{"n_layer": 13, "d_shared_expert": 0, "routed_scale": 3.81, "balance_bias": false, "init_std_router": 0.0204, "norm": "rmsnorm", "norm_eps": 1e-05}
Below are experts of layer 10 (counted from 0) of a mixture-of-experts language model. Rows are named router (the router's row for the expert), gate (a neuron's input weights, with its number), up (a neuron's input weights, with its number), down (a neuron's output weights, with its number) and show model dimensions 0-191. Each number is 128 + 32 x the weight over its row's rms, rounded and kept within 0 to 255.
Before each expert's rows: a language model's description of what the expert responds to. This comes from a sample of Wikipedia text that the model never trained on.

# expert 19
Description: Personal name pieces. First names and surname fragments of people, such as John, James, Mc, ley, son, often split mid-name, e.g. Bar-ack, M-itch-inson.
router [ 98 121 155 116  83 108 152 112  76 172 106  90 116 161 129  93  84 153 121 186 168  63 102 187  74 132 119 142 123 120 171 149 145 117 117 168 113 142  99  77 159  44 109  81 184 123 129 143 163 170 113 122  79 145 146 151  99 116 140 137 123 144 135 191 143 143 168 113  88 162 149  68  79 112 117 105 162  98 151 112 102 137 139 144 112  88  62 160 114 177 144 158 121 113 132  56 158 157 170 141 136 117 176 140 146  88  82 114 119 141 135 158 113 109 130 154 134 106 134  96 124 123  94  80 161  88 148 159 124  99 139 154  80 128 152 157 178 150 131 138 140 136 148 100 140  96  99 131 105 137  42 135 103  74 189  89  65 161 113  79 173 145 121 113 168  76 174  85 127 154 189 117 124 175 116  64 143 105 170 103 118 134 119 155 124 126 185  82  96  80  79 124]
gate5 [138 108 102  76 146 159  56  61 109 117  76 158 110 181  95  91 101 138 112 186 149 158 149 180 128 153 116 165 111 195 126 144 148  85 178  91 151 163 122 148 152  96 142 164 130 115 145 187  84 148 165 127 131 100 165 163  96 110 118 156 107 195  98 149 205 182 130  98 172 132 114 137 122 122 157 105 106 135 124 146 106 150 139  90 107  57 103 190 128  69  67 165 116 138 123 126 161 148 132 134 148  75  79 147 137 191 111 113 131  66 160 189 135 113 101 105 147 141 127 102 111 122 117 101 117 185 113 139 150 121 171 165  61 150 139 104 128  85  87 157 132 139 141 145 127 131 151 172 187 102 152 139 127 127 139 129 114 126  90 143 151  92 150 150 205 144 154 157 126  92 149 157 148  87 154 166 147 124 101 141 159 120 129 167 114 103 192  88 172  82  58 101]
up5 [111 152 190 153 111  91 156 104 109 171 131  76 134  72 161 103 137 153 129 102 105 144  98 115 163 102 125  92 151 211 179 146 103 100 125 167 156  92 197 124 181 152 138 208 124 160  64  73 100  95 163 128 118 135  80 106  90 126 137 100 125 124 143  85 131 115 124 150  64 132  96 122 169  79 101 139  91 102 146  33 163 138 124  98 153  93 147  71  66 122  76  91  78  99 153 131  81  97 104 144  96 152 125 173 144 133 117 165 152 108 131 151 105 135 185 126 149  92  94 134 131 102  96 118 137 119 173 145  89  99 148 142 126 149 149 170 165 121 180 119 188 161 150 151 125 150 171  42 102 113 135 116 181 157 136 113 103 132 149 134 106  84 114  97 117 136 139 129  77 148  83 139 116 157  97 133 167 196 141 170 119 121 138 128 114 162 111 143 134 158 205 129]
down5 [100 157 115 191 119 135 171 110 175  84  99 163 119 166 129 123 105 153 134 118 120 136 143 126 126  91 118 122 120 127 140 135 127 105 132 177 170  98 125 114  85 132  76 144 215  91  97 111 134  16 160 141 119 114  99  85  87 113 142 153 136  78 122 129 113 101 160 166  72 136 133 102 134 114 121 168 107  86  97 105 151 109 120 171 198 175 166 106 104 104  64 108  84 146 129 143 153 148 147 116 112  98  72 132 210 143 135 137  98  93  91 132 123 141 183  92  94 101 115 182 132 129 104 122 145 144 116 141 132 119 104  94 159 184  91 122 201 101 110 127 135 196 161 124 116  61  89  71 119 111 164 117 174 118 113  66  86 111  97  88  47 140  72 150 159 126  88 162 147 164 137  95 180 146 109 154 113 141  93 135  93  72 124  99 128 142 107 125 114  91 131 178]
gate6 [113  92 132 143 130 114 135 162 158 115  97 165 161 127  82  86 103 175 121 157 148  88  95 119 126  45 157 218  80 132 153 100 110 113 134 172 161 169 145 133  79 107 165 125 165 139  98 138  91 154 175 102  77 143 138 123 121 119 154  89  98 151 112 118 136 182 180 110  99 170  90  84 118 107  86 106 144 155 109 130 131 104 105 136 114 182 134 109 126 122 193  68 158 113 107 145 129 107 155  75 142  97 134  73 100  84 171 188 184 104 176  68  81 215 166  74  93 132 148  93 107 118 112  60 131 141 155 109  99 122 134 133 125 136 123 153 170  72 129 100  85 145 171 142 112 140 100  95 169 113 138 169 126 106 140 100 151 157  91 148 113 142 139 160 150  84 141  95 105 138 204 161  84 108 171 135 160 140 135 134 119 144 153 179  64 107 138 176 128 170  92 131]
up6 [101 121 119 116  78  94 170 138 139 109 128 176 136 117 105  91 116 154 103 153 119 176 154 141 108  96 145 124 119  65  62 119 149  44 193  91 191  76 105 110 164 152 112 130 163  86  85 112 120  79 156  51  96 161 136 152 163  84 135 179  97 132 146 105 126 149 124 184 115 112 131  66 125 105  97 138  99 106 113 126 128 108  98 151  79 142 150  84 138 129 136 112 138  87 102 154  98 157 123  37 125 140  19  99  96 108 141 120 142  93 109 139 104 189 135 128 106 137 190 146 136  81  95 107 148 175 114 133 110 130  90 129  94 142 100 213 102 103 138 159 113 115 161 119 111 155 130 156 151 121 135 155 143  68 105 144 119 114 111 134 110 104 151 189 117  96 113 121 121 192 164 108  75 156 149 146 128 144 200 128  78 146 182 129  91 107 149 184 136 103  96 134]
down6 [130 118 120 171 137 122 121 112 145 174 134  73  76 158 171 133 112  99 149 113 126 101 134 207 137 175 157  90 177 165  91 129  83  95 175 124 124 127 198 115 148  84  91 165 117 176 140  96 170  98  93 175 157  88  48 146 108  89 140 136 100  93  50 180 151  92 220  96 163  98 160 164 142 131 122 114  65 153 108  94  97 137 182 124 124 128 102 125 116 147 132 139 154  69 144  92 119 145  74 137  86 157 188 145 162 134 113  98 142 147 112 116 122  95 156 123 146 110 121 123 119 104 122 109 135  40 178 141 173 197 113  95 100  90 155 112 125 195 155 165 142 105 111 174 128  91 148  89 123 153 118 148 114 134  96 160 100 152 144 123 131 119  93 105 136 110  39 125 164  80 113 159 113 147 105 110 149 124  85 116 117 114 132  85  88 102 150  89 163 151 138 119]
gate7 [178 148  88 134 140 204 124 151 109 128  71 155  99 171 138  77  94 123 134 113 117 128 183 161 116  72  77 121 125 114 152 170  90 152 136 124 105 122 106 171  98 100 120 160 206 133 138 112 126 196 149 123 154 155 158 158 120 166 202 110  64 127 124 110 175 145 122  81 159 138 151  88  95 141 168 188 133 116 102 109 100 170 171 124 152  67 129 129 104 112 125 143 109 120 207 117 124 124 150 186 119 130  78 142  66 115 139 148 132 140 132  47  98  97  96  98 128 106 105 136 124  49 172 158 141 159 111  75  92 138 169 151 165 119 142 130 147 136 132 167  80 141 119  78 130 154 136 122 151 138 132 184 194 163 146 103  99 137 156  84 115 161 181 108 194  87 153 140 146 164 134 125 122 159 138  62 138 117 132 131 108 142  93 193 155 123 166  90  83 146  89 117]
up7 [182 138 113  98 126 140 160 172 131 112 137 120 117 105  93  79  98  70 115  92 177 144 172 166  43 117  69 148 170 150 148 116  65 105 140 180  89 159 111 117 108  94 130 126 149 130  81 109 135 219  93 133 131 128 122 135 178 131 122  50 102 133  80 122 144 145 110  80 166 118 146  96 106  99 146 164 159 180  87 155 124 177 139 194 181  96 109 146 147 109 139 128  93 121 164 101 146 116 169 148 163 117  70 114  93 114 145 164 137 136 167 111 123 123 102 104 131  80 124 132 130 151 142 209 135 122 105 103 130  64 168  61 148 118 159 169  84 118 126 154 178 189  98  99 106 108 115 107 148 147 108 116 177 118 130  89 154  89  83  60 153 182 160 174  84 116 173 154 116 114  98  87 164 187 112  91 145  98 143 153 126 128 117 159 127 111  97 170 129 128 109 147]
down7 [116 139 141 133 119  88  91 109  94 110 164 152 117 169 115 159 180 141  99 101 141 146 163 144 160 113  81 143 148  72 113 116 209 130 159  98 124 122  83 104 148 118 160 115 128 136 184  88 152 148  81  43 201 121 125 139 172 152 112 122 139 155 129 116  94  46 191 123 147 127 163 131 123  78  70 118 203 134  91 139 167 155  77  99 122 165 104 172 103 168 170 122 140  82 102 107 112 148  99 117 151 103 116 177 116 127 169 145 109  65 150 157 132 136 203  94  82 145 118 144 111 131 148 148 103  73  96  74 103 104 175 170 102 120 105 125 100  77 170 104  99 103 117 180 113 152  91 172 171 153 158 126 156 139 104  76 209  88 121 111  81  99 156 135 170  49 109 141 141 150 109 131 133 122 131 125 135 138 125 109 179 104 147 113 108 158  95 106 146  87 121 153]
gate8 [102 154  87 114 125  64 141 131 152  94 171  69 143 102 146 135 110 203 109 123 160 156 155 128 115 135 115 143 174 146 162 190  55 120  68 136 160 125  69 134 113 144 112 123 113 157 121 153 120  96 110 169 194 127 106 134 132  65 114 117 122 117 134 116 104 216  78 113  81 173 131 147 122 133 121 139 139 217 161 171  91  96 108 142 109 108  66 137 131  88 143  92  97 153 182 125 153 183 111  94  83 154 121 160 118 152 128 161 156 198  96 144 148  95 149  74  97 158 156 102 125 171 154  88 105 146 191 132 152 154 143  75 117 122 148 216 140  85 145 138 223 126 157 107 145 129  98 130 137 146 133 108 131 163 154 134 118 139 137 167 122 145 151 186 135  99 159 144 128 159 104 155 127 143  89 142 143  84  97 141 160 106 134 172 114 146 111  90 187  90 174 100]
up8 [117 146 139 142 168  97 139 142 141 145 141 175 121 112  86 119  96 166 148 129 126  95  99  74 142 144 119 143 135 140 139 135 133 125 113 106 134 167 167  90 106 106 102   0 193 160 111 177 111  81  91 188 175 150 152 174 133 133  54 123 152 157 104 172 154 118 162 158 113 105 121 141 153  83 125 119 155 160 156  84  98 142 117 174 111  59  87  84 202 129 155 137 177 138 165  98 119 197 165 106 136 198  77 137 122 155 124 101  93 121 120 145 126 150 160 121 143  84  72  86 139 145 132 111 117 190 130 143 118 143 118 129  90 162 190 154  99 104 166  89 138 160 150 129  98 124 110 132  72 139  97 169 105 121 102 182 118 147 134 134 126 122 122 168  82 108 128 143 196 112 123 154  52 178 135  97 117 183 150  97 189 155 151 116 114  82 112  95 123 129 111 100]
down8 [106  80 143 130 129  98 171  98 119 115 146 154 207 122 111 124 120 111 165 192 158 122 112 123 135 134 175 144  93 159 166 128  72 158 149 129 145 119 106 146 157 109  46 147 129 108  56  88 101 121 128 123  88 166 132 146 117 159  79 102 151 133 115 164 180 144  98 118 148 128 101 108  84 167 149 106  99 119  86 128 102 119 176 131 130 179 134  97  69 123 101 175 192 125 198 126 153 114 133 128 160 114 121  65 144 117  94 165 150 142 142 155 136  92 108 168 211 218  81 156 117  94  88 169 221 152 111 110 145 166 113 136 143 114 161 129 155 117 118 142  79 142  64 172 159 123 155 153  89 143  89 162  89 126 154 100 133 140 122  96 142 129 116  72 129 130  81 162 172  97 119 102 113 131 158  90 117  98  94 129  79 154 141 124 113 121 120  25 122 133 113  82]
gate9 [130 170  97 179  58  95 155 129 188 213 126 111 135  59 144  76 102 115 159 130 154 113 140 163 105 140 112 172 147 135 129  93 102 149 149  88  43 122 167  95 107 123 107 100 155 151 136 139  95 119 147 117  93 150 130 170 154 147 191 160 166 127 103 129 135 162 155 147  94 139 145 143 107  70 122 136 101  89 140 128 160 201 143 141  87 159 140 132 163 150  63 179  67  89 126 106 105 136 143 145 162 137  94 110  87 106  98  46 129 154 169 157 152  98  42 141 105 152 137 178 126  70 144  95 115  90 144 144 181  78 192  81 166 113 103 147 132  69 100 105  95 119 167 127 135  63 111 146  91 153  71 136 134 131 148 151 116 122 118 112 177  83  95 127 158 114 134 144 137 173 136 122 155 137  69 195 109 154 136 106 172 127 113 106 111 124 144 126 114 147 136 127]
up9 [ 86 117  91 105 135 136  77 134 199 142 187 148 159 112 105 143 158 141 111 161 183 143 147 146 148 167  94  91  52 101 171 127 106 110 136 149 167 197 133 134 110 153 120 131 173 144 168 165 120 117 179 113 138 174 163 159 101 125 102 143 115 151 167 160 127 136  97 143 157 104 140 151  99 139 108 169 111 175 128 116 132 146 133 140  35 105 128 165 172 136 216 162 115 141 141  91  83 163 115 127 113 195 159 135 154 133 111 132 125 152 150 186 156 168 138 122 106 166  83 184 139 146 120  80 137 113 115 201  86 152 119  81 108 197 139 131 161  61  90 162  97 160 105  95 155 165 152  58 110 120  82 187 135 137 131 134 148  92 118 122 166 126 120 161  93 118  83 122 100  80  87 141 171 122 148 144 150  62 101 101  89 123 109 104 118 158 119  72 119  86 174 117]
down9 [112 111 149 132 107  89 109  71 102 116 120  93 143  86 131 141  93 107 134 135 134 119 126 145 131 124 117 130 102 135 166 117 176 129 167 153 141 113  96 147 121 161 149 101  98  89 152 173  86  96 109 111 105 168 111 152  71 130 136  67 180  73  56 144 118 176 178 206  95 118 112 152 170 102 146 108 108 220 150 103 198 124  97 161 140  82 125 132 160 108 131 163 170  92  90 115 103 116 177 144  97 126  66 120 139 155 150  94 148 146 133 170 108 127 181  99  58 142 154 162 165 113 123 104 113  93 147 188  91 143 108 108 167 115 135 112 131 141  64 120 164 106 170  96 110 153 139 190 143  83 131 125 147 101  80 115 129  64 109  91 129 125 168 125 153 139 158 143 168 167 151 155 200 112 104  91 118 177  40  81 139  77 172 189 138 107 134 148 134 144 107 101]
gate10 [137 153 166  96 102 124  96 166  86 133 123  96 125 130 111 130 111 138 133 116 143 106 128 163 107 122 103 188 148  93  83 118 193 204 135 110 137 189 145  98  98 120  69 154 130  89 112 144 176 166  79 115 105 181 162 132 111 129 137 104  82 179 118 177 106 159 118 141 110 188 113 127 133 125 117 140 122 179 170 192  79 192 141 200 111  86  61 130 150 116 128 142 131  77 112 156 103 108 128 124 111 154 117 165 125 142 152 103 129 118 125  63 105 187 104 106 157 171 202 107  49 115 136  88 169 128 133  90  93 178  95 214  77 129 122 171  88 118 153 143 102  76 118 106 139 114  87 135 154 124  71 159 126  73 136 100 168 141 130 110 158 100 192 112 144 100 184 123 121 102  98 121 122 152 113 174 128  92 148 138 182  96 150 130 113 119 127  86 131 111 172  93]
up10 [154 125 125 104 101  90 129 139 111 136 176 167 127 124 171 177 148 102 141 198 156 110 132 128  95 119 114 101  74  93 149 164 148 147 151 146 113 188  81 141 146 157 151 137 160 121 102 114 126  93  86 142 133  90 108  70 119 116 151 192 119 150 150 133 120 124  96  90 129  73 102 154 186  54 156 115 110 167 101 104 108 128 104 174 116  40 112 115 186  70 146 195 158 128 148 161 137  99 177 124 122 109  97 172 147 133 118 110  80 146 115 139 125 142 145  80 145 147 112 140 153 149 207 158  90 175 129 164 126 143  98 131 146  74 135 165 140  99 194 134 127 142 108 166 141 160  96 161 103  78 166 104 113 133 138  85 110 167 108 162 169 158 183 165 148  91  65 119 151 136 115 141 152 153 138  85 230  72 117 153 153 157 143 148 138 124  92 138  49 179 128 115]
down10 [161 167 164 116 169 123  31 122 103 116 117  48 131 124  97 115  84 101 155 145 121 122 121 129 147 167 149 165 110 112 155 150 146 139 114 148 173 139 155 159 105 119 138 166 142 110 129 120 132 142  79  71 217  82  56 102 103 100 164 189 143 133  96 145 175 148 138 101 158 128 131 139 174 161  74 117 138 136 136 152 131 137 129 163 154 111  84 123 203 150  85 107 121  82 149 130 125 102 127 157 117 141 128 154  68 136 100  76 100 174 128 133 134 146 108 104 178 165  91 100 111 204 133 138 165 132  97 107 156 122 115 137 161 118 151 146 153 115 100 125 154 160 154 160 180 128 152 111 132 130  93  68 121 178 155 116  25 174 166 135 152 146 162 124  83 128 161 117 112 142 131 170 116  51  84  70 150  92 149 122 125 126 219 104  66 168 111 143 132 123 112 110]
gate11 [145 166  94 168 123 110 148 123 154 118 114 143 125 137 135  94 102  52  86 179 140 139  95 163  66 126 121 151 128 155  85 105 104 124 213 140 115 190 109 125 149 132 139 157 165 131 116 145 101 134 127  89 152  98 146 134  97  91 116 133  83 146 129 150 139 166  68  92 116 166 143  89  57 138  92 198  99 107 153 136  62 166 147  84 130 105 188 150 122 149  94 150 154 116 162 175 154 180 157  91 160 108 166  66 123 169 205 120 140  98 120 103 106  98 124 134 166  87 108  80 143 118 127 130 200 122 111 140  86 108 191 186  52  88 152 144 130 142 136 161  84 118 140 150 126 198 143 134 123 133  78 114  76 162 147 138 181 104 105 111 142 114 121 118 144  99 104 159 151  92  67 157 121 140  78 179 133 144 139  90 126 124 130 155 157  97 173 128 167 114  90  72]
up11 [175  90  79 160  97 153 190  94 142 120  39 109 160 157 109 125  86  83 127 120 188 122 108 166 139 158 106 145  56 131 110 147 137 113 217 156  92 158 116 169 139 155 154 148 126 147 109  89 113 214 115 114 151 100 147 173 118 102 118  74 166 155 115  95 155 146  95 123 124 103 105  55  55 159 109 104 146 108 114  70 139 133 107  84 111 124 152 102 146 191 135 105 175 120 158 106 152 168 124 164 149 115 109  80 137 206  94 146  88  96  95 123 121 114 150 111 104 134 165 127 131 143 162 118 144 143 134 145  69  62 150 103 109 141 104 133 155 175 119 117 168 115 122  90  73 116  95 156 170 119  93 142  63 120  92  93  94 130 144 140 156  59 123  95  96 134 120 151 141  86 150 134 126 116  80 145 145 126 107  87 131  71  96 166 109 104 162 170 182 138 114 105]
down11 [170  94 139 149 162 117 101 185 142 111  90 171 100 140 138 153 124 161 165 178 169 118 101 154 127 103 168 161 133 152  94 128 119 106  89  48 138 199 164 147 132 129  47 153 130 168 119 135 140 112 146 123 119 157 123 139 143 198 109  91  87 129 102 128 158 148 143 141 100 170 122 108 148 153 118 120 125 212 129 101  69 184 132 112 128 127 110 145 120  88  75 116  99 127  56 188 165 144 146 113 174  84 146 139 131 153 185 120  73 130 117 122  79 136 142 108 126 200 150 145  83 177 173 146  98 127  99  87 121 180 107 119 110 108 131 112  95 100 167  60  91 181 147 164 133 112 186 115  91 166 144 128  89  57 114 118 139 119 124  85 192 129 152 126 133 104 108 132 137 149  44 133 148 178 180 121 147 113  89 113 121  99 131 101 122  74 138  96 101 172 173 133]
gate12 [ 82 100 124 134 131 152 130  90 172 147 170  80 119 124 145 129  99 124 147 132 139 147 164  91  75 148 109 122 142  92 148  94 208 167 162 106 122 143 169  56 111 165  98 110  85  97 150 156 102  85  91 129 133 147 131  97  67 127  60 149 167  96 142 141 163 114 117 202 110 122 119 165 164 166 161 141 136 134 143 126 148  91 114  93  56 112 149  60 105 147 175 134 132 136  54 174  97 134  99 109  90 134 155 113 105 160  92 104 104 123  87  49 105 153 153 150 139 145 145 136 109  90  91 147  80 196 158 162 142 163 158 155 125 133  96 168 150  90 120  98  98 134 127 108 151 123  55 133 114 127 131 147  52 181 131 117 143 124 100  84 141 175 170  50 120  62 100 153 140 121 165 197 134 127 113 119 113 114  66 136  82 162 158 119  86  99 125 113 115 136 128  99]
up12 [149 125  67 124 129 160 130 166 100 149  68  59 172 103 118 114 151 110  85 146  80 138 143 100 177 130  91 129 126 139 185 124 135 198 158 137 122 131 127 127 133 149 176  82 141 117 146 143 102 132 133 127 132 156 164  79 110 134 136 174 122 174 100  55 129  29  92  98  74 130 122 141 134 173 171 103 111  81 114 175 119 151 118 172 154 141 126 139  75 162  94 118 118 104  99 184 159 121 107 148 146 104  60  77 173 183 145 134 135 116 139 152 101  88 177  97 146 108 148 136 171 160  85 148 129 155 123 133  69 120 146  65 161 148 103 107  80 111  98  93 116 146 116 153 132 147 163 108 142 160 147 147 168 159 109 151 158  82 159  57 194 187 102 207 135 135  90 109 136 152 142  98  82 105 130 125  94 161  62  89 158 150 134 116 118 100 110 179 162 140 142 122]
down12 [ 91 138 171 179 153 152  35 128 119 128 117 143 144 110  69 130  97 174 141 165 101  79 122 123 112 106 176 145 159 111 138 128 140  95 132 126 125  90 159  74  94  81  90  85 145 137 161 131 108 150 158 125 113 156 112  59 163 118 166 134 131 164 122 143 118  80 147  87 102 120 168 100  99 131 179 120 126 113 160  64 150  91 162 200 192 117 148 144  76 131 154 141 160 129 124 108 180 196 167 134 113 131 114 135 117 149 149 106 167  95 132 153 115 113 147 153 109  89 118 181 100 133 126 156 171 145  94 131  69  93 127 129 138 149 107  92 149  91 168 181  92 124 164 106 123 133 178 157 118 136  96 160 199 128 160 177 148  97  24 118 131 149 118 149 110 143 111 137 104  93 125 141 133 101  54 116  79  65 103  80  69 173  95 116  69 142  99 133 159 148 150 170]
gate13 [142 128 120 103  98  96 102  77  74  78 162 146  97  77 176 148 124 173 104 141 164 118 149 127 152 121 147 111 143 124 145 132 204 171 152 138  97 143 111  47 156  71 128 110 183 163 169 152  87 113 111  92 190 147 143 127 129 116  96 115 131 104 162 120 100 168 151 124  94 177 111 119 158 124 153 105 138 160 100  95 111 163 166  94 163 164 154 133  84 170 118 155 127 131 130 119 144 160  97 119 172 136 171 139 134 133 158 150  62 147 129 121 133 145  91 168 130  99 139 142 109 150  96 141 164 137 104  94  87 157 112 166  80 113 151 184 112 141 120  88 165 168  69 121 112 125 151 135 161  93 211 102  65 113  35 152  90 105 105 102 137 157 160  90 125  94 145  76  42 132 141 159 118 122  63 143 132 127 181 114 153  98 177 186 109 130  97 162 168 125 163 192]
up13 [152 160  95 140 126  84 167 128 123 133 106 126 185  89 110 110  90 105 106 142 118 119 118 127  98  51 145 121 133 116 128 142 138 152 132 110 147 106 139  94 170 135 188 102 116 150  84 152 178 101 193 159 190 137 155 120 161 123 107 127  84 156 123 171 119 153 106 102 137 119 129  69 112 163 134 178  87 144 106 106 157 114 134 113 151 136 113  74 144 117 106 176 176 179  88 177 134 172 114 121 116 170 154 114 151 190 179 146  97 141 149 104 152 140  98  97  73 160 139 167 147 165 154  72 149 190 141 139 207  82  90 174  85 209 176 137  85  81 147 153 179 144 146 123 131  82 186 154 100 153 137 129  91 112 153 115 112 129 108 145 180 134 152 110 111  76 202  52  67  79 170 151 110 175 129 108 168 101 154 117 148 137 127 153 116 139 109 173 116  99 162 140]
down13 [ 99 122 131 161  57 116 123 120 103 108 136 112  70  20 203 139  84 162  81 117  89 112 128 127 157 145 141  84 169  82 155 129  52  72 131 118  93 117 107  97 108 133 127 197 146 167 154 111  72 109 104 134 132  62  76 150 173 122 152 105 135 132  72 101 145 131 182 104 123 154 110  62 127  95 136  77  96 188 131 158 112 162 136  75 131 126 142 103 140 122 142 136 126 120 136  86 139  63 130 147 127 144 124 184 111 115 150 148 167 139 100 109 109 122 169 118 100 158 184  99  65 170 124  98 135 128  79 181 149 117 128 117 138 122 162 157 189 119  67 108 159 155 122 109  89  62 129 125 109 149 135  64 139  81 171 129 130  62 131 168 120 122 114 110 133 153 146 105  93 183 100 141 132  93 128 167 159 115 100 138  92 167 170 136 109 151 156 112 157 160 171 133]
gate14 [126  91  94 133 116 154 178 145 127 130 107 189 142  95 166 165 130  99 106 160  45 129 101  65 119 159 142 134 141 148 123  97 149 117 104 164 153 131  87 106 170 105  75 107 177  79 107 146 117  89  83 146 146 110  72 181 156  93 178  98 104 133  78 109 159 128 112 104 127 133 148 162 173 124 109 181 104  81 166 116 153 142 172 155 131  93  98  62 188 109 164 154 209  88 155 133 147 117 115  58 179 158 149 133 116 157 125 130  49 152  84 131 153  73 140 125 187 157 167 118 167 108 105 137  73 132 143 144 164 116 132  99 129  77 140 163 126 155 155 112 138 112 122 128 124 134 142  85  80 134 157 157 124 109 180 112 150 164  96 158 143 132  80 162 178 169 184 165 115 100 171 149 164 173 135 143 105 217 121 112  97 165 142 116 109 152 119 154 122 146 139 175]
up14 [117 144 116  76 148 145 128 101  90 138  80 111  89 162 112 207 173  78 112 114 158 144 153 237 125 126  66  71 112 142  93 186  58 144 101 127 107 118 159 137 144 169 129 178  47 172 108 153 119 113 125 118 178 128 134  59 134  87 129 169 184  75 179 177 101 134 108 182  93 123 164 112  50 130 137 112 122 142  90 175 146  97 123  88 178 138 143 155  72 128 140 114 126 153  86 114  70 133 179 141 123 124  88 149 161 135 124 148 123 151 116 150 127 148 140 113  98 127 122 173 114 147 151  82 147  75 113 150 128  84 154  53 144 173 119 116 102 156 102 133 118  80  84 117 104 122 150 155 106 129 128 115 160 138 147 124 162 107 150 106 147 120 166 134 122  62 103 116 197  92  88 106 132 103  95 167 106 105 125 152 104 143  54 134 134 121 116 138  94 120 151 110]
down14 [119 117  75 160 136 150 191 139 142 161  90  84 162 155 167 153 108 160  87  91 118  63  78 148 144 115 103 107 151 160 103 183 156 121 136 106 148 115  88  72 114 115  89 147 115 159 204  94 145 119 102 116 102 108 170 183 104 129 118 169 127 119  98 146  73 104 160 130 152 116 174 185 153 107 108 134  93 125 154 120 158 136 101 156  94 102  83 101 114 150 136 156 131 117 169 103 218 102 116 135 163 130 189 166  88 146  72  74 131 155 120 170  82 143 101 138 125 149 133 115 113 130  70 180 147 104 138  96 142 149 158 175 163  48 124  90 126 129 111 109  95 117 139 171 129 103 125  74 148 122  67 112  45  50 162 106 101 154 148 164 170  92  94 104 140  91 162  75 110  92 177 139 154 134 154 134 130 119 188 102 126 137  66  91 121 140 119 108 142 123 127 159]
gate15 [190 154 110 195 124 128 126 202 117 178 105 124  35 102 171 141 148 133  57 116  98 162 117 154 130 112 111 144 125 134 179 106 163 126  84 106 145 214 117 130 100 125  97 173 129  71 124 109 196 101 168 117 115 107  87  84 106 129 126 119 101 149 107 163 174 106 178 101 119 152 142 127 143 127 115 163 170 161 142 127 152 122 186 131 190 105 117 187 103 152 110 130 131  89 117 124 179 128  74  67 117  57 118 153  99 103 128 125 106  98 122 116  94 118 177 107 142 129 148  58  94 182 149 170  93  84 118 175 154  94 154 131 141 134 155 115 155 158  93 164 105 118 120 133 140  59 130 142 145 160 103 143 148  87 161 175  89 165 122 154  95 143 129 118 168 152 110 131 116 101  96 117 184 144  84  88 190 150  96 165 158 112 138 199 171 122 123 109 117 158 148 153]
up15 [ 95 135 161  75 173 121  82  90 102 155 142 144 144 122  84 149 118  81  90 158 139 135  87 135 115  99 120 132 144 175 119  83 121 179 147 111  94  90 129 129 161 141 142  92 153 180 126 176  96 105  68 172 205 131 118  88 177 137 163 109 118 142 112 119 116 128  83 113 111 143  87  81 132 126 113 150 173 127  65 160 174 180 103 177 110 183 168 150 122 126 172 164 125 164 119 107 127  83 124 149  64 166 120 115 122 137  82 101 135 188 126 150 151 115  56 126 103 130 135 151  89 141 177 111 162 171 142  88 140 164 132 121 162 136 173 138 146  54 146 117 114 169 153 126 113 168 205 172  88 171 146 128 150 125  46  91 116 135 196 166 173  53 104 192 102 125 136 130  78 148 118 120 131 114 151 123 112  79 151 154  99  96 139 132 121 170 106  82 157 116  99 129]
down15 [143 106  63 104 163 118 120 119 100  94 119 108 104 192 105 154 171 125 133 155 130 112 104 103 114 110 107 114 178 131 114 105 173 150 111 112 129  97  79  64 152 118  95 163 156 127 168  67 107 107 118  98  93  88 156  97 150 139  76 135 142 141 105 148 152 115 148 135 157 134 127  64  98 174 131 156 134 130  70 102 152 136 135  99 112 126 129  80 151 177 181  89  95 138 108 133 136  63 109 124 173 199 112 144 171 196 189 166 130 110 122 120 140 137  81 139 172 132  92 127 121 126 120 119 151 184 117 133 142 125 128 120 232  98  79 135 177  51 147  80 158 148 113 172 153 152 102 111 140 130 130  80  80 146 175 136 183  70  89 132 171 122 129 171  91 128 176 120 131 157 144 180 194 115 111 151 134  44  93 123 137 174 120 147 124 163 161 145  84 133  99 172]
gate16 [115  72 157  95 155 164 157  94 116 151 113 109 111 185 122 140 152 162 131 148 109 155 104 110 158 157  83 114 217  81 135 152 131 117 169 145 122 194 123 122  87 147 125  85 130 110  44 148  94 155 136  80  88 126 123  87 140  87 182  65  86 109 177  87  95  96 155 109  60 155 113 141 100 126 165 110 120 171  68 159 177 121  92 119  86  63 184 187  94 124 102 127 166 138 133  67 193 118 149  87 169 152 108 139 150 163 103 141 170  99  80  77 123  93 151 157 112 183 163 105 144 144 156 125 168 109 168  94 112 167 108 140 129 103 143 110  95  98 154 123 127 110 154 123  96 109 133 125 138 159 147  75 122 163 119 154 134 172 115 109 208 113  77 157  62 151 174 128 136  93 139 150  90  98 138 132 104  80 156 126 162 123 156 172 154 123 145 151 139 114 129 105]
up16 [ 94 138  78 138 103 156 105  99 173 133  94 171 141 124 112  95 114 154 167  88 150  86 117 107 167 116 111 144  48 185 105 151  86  99 148  86 144 133 154 118  90 212 146 153 125 159 124  99 102  98  89 168 102 141 154 125  98 153  83 101 134 164 154  94 132 157 123 162 173 154  84 108 154 128 170  85 172 122  94 125 139  87 135 116 128 149 111 162 163 106  81 145  74  98 105 180 159 182 125 154  82  94 163 183 140 179 156 127  65 138 138 196 135 148 126 115 122  77 151 193 149 121 170 127  77 118 113 185 117 212 137 170  69 130 160 131 106 122 125 127 140  94  79 131 126 125 128 129 146  89  75 125  90 124 162 140 155 141  78 103  87 126 146 129 184 126 120 110 135  95  66  73  97  47  97 126 184 136 131 113 104 101 155 119 130 111  93 150 102 141 151  78]
down16 [112 101 130 141  78 142 164 142 164  82 141 174 122 138  76 118 156 145 112 115 101 208 121  63 144 123 123 191 102 132 118 135  83  82 167 144 140 147 150 139 154 155 125 103 103 119  60  99 145  96 150 152 119 107 107 134 100 118 144 105 147 138 147 128 110 133 112 143 155 115 152 124 166 138 134 105 154  99 131 139 116 173 109 123 188  91 121 154 120  58  77 147 160 119 131 102 132 103 130 175 156 121 215 141 116  89 120 118 110 106 132  72 119 163 165 137 165 150 160 125 134  73  96 135 122 192 152  62 104 126 138 133  96 157 147 150  88 157 131 179 114 167 171  56 116 141 128 177 109 142 118 127 120  70  92 171 123 145  86  93 128 108 147 141 171 113  80 190 148 142 130  46 107  97  53 138 148 129  96 104  41 111 176 138 142 122  33 141  77  83 142  76]